From a checkpoint of a small mixture-of-experts model trained on Wikipedia.
Size: 8 layers, width 640, vocabulary 9260.
Experts: 24 experts in each of 6 layers, 2 picks a token.
Training: a variant of Adam for the experts, 544M tokens, 8295 steps.
Below are experts of layer 4 (counted from 0) of a mixture-of-experts language model. Rows are named router (the router's row for the expert) and show model dimensions 480-559. Each number is 200 + 30 x the weight over its row's rms, rounded and kept within 0 to 999.
Before each expert's rows: a language model's description of what the expert responds to. This comes from a sample of Wikipedia text that the model never trained on.

# expert 1
It responds to: Month names in dates and capitalized first letters of names after pipes or colons, especially in football squad tables, e.g. October, R(ijeka), B.
router,168,200,233,227,217,146,228,261,181,192,207,168,181,206,212,129,216,189,214,203,200,220,294,245,137,191,258,188,215,190,199,256,205,243,215,190,137,140,147,256,236,187,240,183,168,189,162,217,205,205,171,226,207,198,193,178,238,183,131,170,216,176,181,177,218,150,220,216,202,224,172,147,213,210,129,169,202,213,203,218

# expert 16
It responds to: Political nouns and word-ending suffixes forming roles or -isms, such as Party, government, President, -ist, -ity, -ism.
router,139,203,201,146,166,202,229,206,214,165,217,225,177,238,176,142,171,174,215,209,226,198,310,163,174,163,201,179,206,214,204,183,204,229,193,192,218,188,133,204,193,172,189,174,231,215,190,235,171,260,208,219,230,186,211,158,223,175,177,248,203,213,192,197,159,275,206,206,241,192,226,167,234,240,204,178,164,236,194,221

# expert 23
It responds to: Word-ending pieces like y, ey, ki, k in names and words (Dairy, healthy, They), plus kinship words father, daughter, brother in plots.
router,248,207,211,191,183,198,238,174,182,234,204,219,173,165,143,189,287,222,190,192,207,179,224,229,156,210,181,194,180,183,240,224,200,194,175,181,174,182,164,209,229,220,219,161,193,203,233,246,159,162,236,214,174,193,225,180,236,287,180,228,212,232,165,225,241,240,172,201,244,179,226,214,188,205,235,255,173,220,188,191

# expert 9
It responds to: Line breaks after infobox or list entries (before "- Born:", "- Type:"), plus pieces like ul, le, over, up in buildings articles.
router,226,119,183,204,206,273,161,199,208,266,166,199,176,183,184,231,222,184,209,253,193,197,182,221,225,183,174,154,205,166,187,260,164,238,180,234,273,170,193,209,204,171,187,198,150,143,221,212,240,179,176,184,192,175,195,158,226,217,206,229,194,166,208,226,239,179,218,125,198,179,208,256,171,211,203,266,207,205,203,165

# expert 0
It responds to: Words in species descriptions, storm tracks and rivers, such as species, river, coast, north, Latin endings like -ensis.
router,178,234,222,200,240,143,163,195,203,245,216,215,226,177,146,209,225,177,250,179,245,253,206,175,214,231,203,169,232,232,220,135,221,169,230,200,199,179,248,187,228,182,200,176,210,228,165,207,164,190,214,173,164,224,192,206,198,193,179,225,228,206,244,209,261,172,200,252,236,198,220,154,196,146,165,231,228,187,195,179

# expert 18
It responds to: Single digits and number pieces in coordinates, percentages and statistics tables, such as 45.60-1-168°N, 59.-6-%.
router,193,178,204,147,194,215,183,222,215,134,210,215,196,260,196,175,210,201,202,234,185,165,271,215,195,206,196,197,217,185,197,214,191,180,225,238,192,179,133,204,252,208,218,223,191,173,226,208,241,226,212,225,202,162,168,153,172,186,202,201,206,154,194,192,175,202,243,133,222,173,233,170,243,226,200,247,194,205,209,217

# expert 4
It responds to: Taxobox and infobox labels and their punctuation, such as Genus, Species, Synonyms, Family, -idae, colons and line breaks.
router,215,228,240,269,191,203,175,172,226,162,154,204,211,216,173,200,188,156,178,205,181,228,229,212,245,221,188,207,243,201,193,195,176,229,212,166,202,158,153,184,184,221,214,233,175,222,192,164,197,256,166,206,212,195,168,186,195,213,252,176,251,165,170,182,218,248,208,197,191,209,221,199,219,242,180,193,158,155,176,183

# expert 13
It responds to: Biographical verbs and terms after He/She, such as graduated, served, politician, footballer, and colons after Education or Label in infoboxes.
router,230,172,233,237,247,170,160,161,173,154,169,215,171,220,184,173,184,192,203,226,198,192,216,193,170,239,211,273,262,171,243,193,239,177,253,193,262,253,229,242,221,184,260,223,190,290,203,158,179,187,198,199,249,195,218,165,230,164,250,177,139,217,199,191,227,156,240,180,225,192,163,196,190,181,195,160,212,191,179,156

# expert 17
It responds to: Last pieces of words and place or personal names before pipes, commas or dashes, e.g. T-ay-lor, T-N, s-iding, in sports tables.
router,201,172,165,224,196,211,199,249,185,187,173,187,168,247,220,222,194,230,244,205,143,210,210,161,209,188,201,199,250,220,177,256,208,159,251,203,186,267,203,218,168,211,200,171,176,195,246,202,203,171,198,209,172,197,172,180,188,228,199,229,250,211,232,192,220,148,181,203,152,227,254,190,223,250,182,148,142,215,189,193

# expert 6
It responds to: Commas, opening parentheses and dashes separating list items, places and clauses, as in Brooklyn, New York, or 102,977.
router,187,211,168,178,164,214,174,208,244,184,202,227,219,186,200,206,152,174,210,151,187,222,215,196,227,195,174,187,189,196,205,228,213,175,202,185,169,125,176,208,215,200,180,282,203,182,222,181,231,220,252,203,225,218,173,175,214,165,185,144,219,173,187,201,207,221,171,199,190,172,204,262,245,186,142,218,214,238,184,195

# expert 7
It responds to: Pipe separators inside statistics tables such as football appearances or sports drafts, plus some mid-word pieces like en, in, el.
router,189,186,166,77,210,217,242,236,224,173,199,188,195,190,174,158,166,209,240,227,192,256,205,188,203,235,195,159,191,218,205,187,146,256,193,181,202,231,208,228,177,206,260,199,220,213,190,216,256,222,235,188,214,157,243,184,202,209,167,178,183,152,241,244,185,190,211,189,196,191,224,193,202,216,172,240,204,211,176,201

# expert 5
It responds to: The word and (also or, 's, &) joining names or items, plus middle fragments of foreign personal and place names, e.g. Ōy-ama.
router,188,203,154,214,159,158,211,160,182,215,204,269,206,183,238,224,225,231,159,220,190,177,164,170,209,193,184,227,202,210,183,189,170,249,195,196,178,177,182,178,164,196,212,265,259,161,206,181,176,202,204,196,207,212,193,218,173,194,229,217,191,181,185,186,179,222,182,169,189,185,214,134,174,157,216,245,222,200,177,223

# expert 20
It responds to: Function words after a noun or preposition, mainly the, of, to, from, as in University of Chicago.
router,177,190,211,82,199,196,179,206,191,149,200,195,160,179,191,206,226,253,210,183,196,225,182,211,180,210,200,222,212,177,218,182,164,218,225,198,206,140,204,227,219,187,172,240,236,183,214,218,187,221,178,201,223,238,215,173,189,220,182,214,191,160,225,185,168,176,244,216,220,182,252,235,180,206,227,336,184,216,209,186

# expert 10
It responds to: Media nouns and release details in film, album and song articles, such as film, album, episode, released, years like 200-.
router,199,207,247,190,178,204,204,198,243,181,178,168,195,183,169,202,201,241,159,216,237,173,149,161,213,150,138,204,171,285,226,172,209,228,205,144,188,139,231,207,204,232,172,191,148,239,220,198,213,182,225,202,176,181,182,206,210,251,228,160,227,187,193,169,184,187,229,178,178,209,209,227,221,232,179,182,238,178,189,223

# expert 12
It responds to: Table cells and word pieces in sports results and tournament articles, such as won, Cup, Championships, by-e, W-imb-ledon.
router,218,216,172,210,218,197,229,238,188,232,182,183,192,219,205,186,247,219,180,154,163,211,174,193,186,222,195,190,180,244,214,177,190,210,193,192,175,163,181,155,208,197,153,219,187,165,204,148,219,243,212,151,158,222,200,238,227,202,194,211,254,216,233,233,174,231,220,272,176,160,197,190,200,163,237,161,186,234,269,221

# expert 3
It responds to: Word-final suffix pieces in explanatory prose, such as -ing, -ate, -ical, -ant, -able, often before of, to, the.
router,181,175,226,185,169,166,254,222,183,143,194,175,222,199,198,149,184,220,184,235,165,228,188,218,203,194,232,195,183,240,177,181,192,203,206,229,173,223,193,224,220,207,225,224,216,165,191,179,261,203,246,246,182,198,184,218,210,226,220,260,213,176,160,175,200,197,233,188,165,241,166,221,208,276,142,221,199,179,180,210

# expert 15
It responds to: Words in wiki headings and infobox labels such as See (also), Born, Died, Coordinates, name, often after == or opening parentheses.
router,174,226,139,240,170,194,220,186,201,208,195,179,262,215,273,182,246,201,154,170,167,250,189,210,185,206,202,218,194,257,125,256,166,220,193,183,155,181,206,207,193,207,203,136,174,155,229,197,217,217,200,218,205,153,224,192,199,195,225,159,185,183,139,167,226,266,170,208,227,214,168,166,223,224,202,203,193,237,213,179

# expert 22
It responds to: Words in geography and census text about towns, roads and parks, such as sq, located, households, Highway, percentages.
router,177,259,202,212,208,180,118,163,162,179,205,167,212,228,202,214,196,258,194,147,187,183,252,195,183,166,275,153,197,203,200,125,220,225,189,219,215,160,202,154,209,204,204,234,187,212,228,234,198,249,219,204,202,199,196,216,160,194,194,151,219,200,198,147,206,223,246,181,247,181,244,184,221,242,202,169,150,194,168,190

# expert 19
It responds to: Hyphens starting bulleted list or infobox lines after a line break, plus capital name starts like C, Al, Mon, Port.
router,184,148,171,182,177,246,225,213,197,170,195,187,201,212,185,213,143,216,177,178,281,280,237,232,178,168,211,213,180,209,183,145,223,221,242,234,225,208,216,162,280,209,203,216,248,167,219,234,199,205,206,205,186,238,146,231,179,177,178,172,212,183,131,207,149,242,196,173,207,222,179,205,227,199,243,192,207,221,207,205

# expert 14
It responds to: Reporting verbs and connectives in prose, such as said, that, however, because, due, regarded, thought that.
router,241,208,218,186,183,210,212,269,199,201,174,170,185,179,187,225,224,192,188,193,224,182,250,180,213,205,211,214,196,194,153,212,184,222,226,248,180,213,149,171,219,182,151,232,193,186,195,221,202,256,187,231,194,167,233,193,195,169,220,213,206,110,149,217,204,134,243,233,245,166,239,236,260,205,232,229,191,230,188,181

# expert 8
It responds to: LaTeX symbols and subscripts like \, _{, }, plus word pieces in scientific terms such as ph-os-pholipids, d-ia-phragm.
router,215,148,195,231,214,214,234,190,164,147,175,168,150,221,238,287,115,191,169,188,181,214,175,257,209,199,189,195,137,221,170,167,244,201,153,211,193,151,170,186,165,251,204,215,171,214,213,223,158,197,166,219,240,188,227,231,203,203,244,192,199,195,162,219,166,222,198,185,209,216,204,191,180,181,212,186,190,230,169,183

# expert 2
It responds to: Short syllable fragments inside personal names and rare words, such as P-am-ela, Qu-inn, g-ro-ves, plus sentence-final periods.
router,184,257,208,192,170,220,184,195,210,218,205,210,253,176,231,228,195,191,180,217,228,134,161,217,212,206,231,167,215,179,235,183,238,197,191,230,190,224,263,190,177,181,191,193,206,232,186,223,180,205,161,233,208,226,205,159,191,158,194,211,162,219,221,217,192,215,188,226,222,188,114,227,214,213,227,193,197,200,249,174

# expert 11
It responds to: Lone space tokens before years or numbers after pipes, colons or dashes in tables and lists, plus short name fragments like b, at, Gard.
router,170,190,216,227,190,176,176,174,170,158,162,223,176,202,175,178,217,235,170,177,237,192,264,190,183,201,198,195,215,212,195,158,166,240,231,197,213,165,175,188,227,216,234,216,177,192,202,196,195,193,171,207,209,194,203,198,219,198,230,207,224,148,187,185,172,187,208,195,241,173,246,234,170,224,211,191,196,175,193,201

# expert 21
It responds to: The preposition in or In, especially in military and aviation texts, plus military words like Air, Army, Regiment, Squadron, aircraft.
router,222,227,201,220,235,181,216,178,259,232,216,233,215,215,200,193,149,191,174,165,166,191,169,226,227,195,186,206,187,158,179,208,177,167,149,205,230,293,199,176,206,188,177,148,205,197,173,128,146,174,212,212,233,192,181,201,173,225,206,184,207,217,239,195,198,217,194,224,167,255,207,230,142,154,248,193,273,162,196,212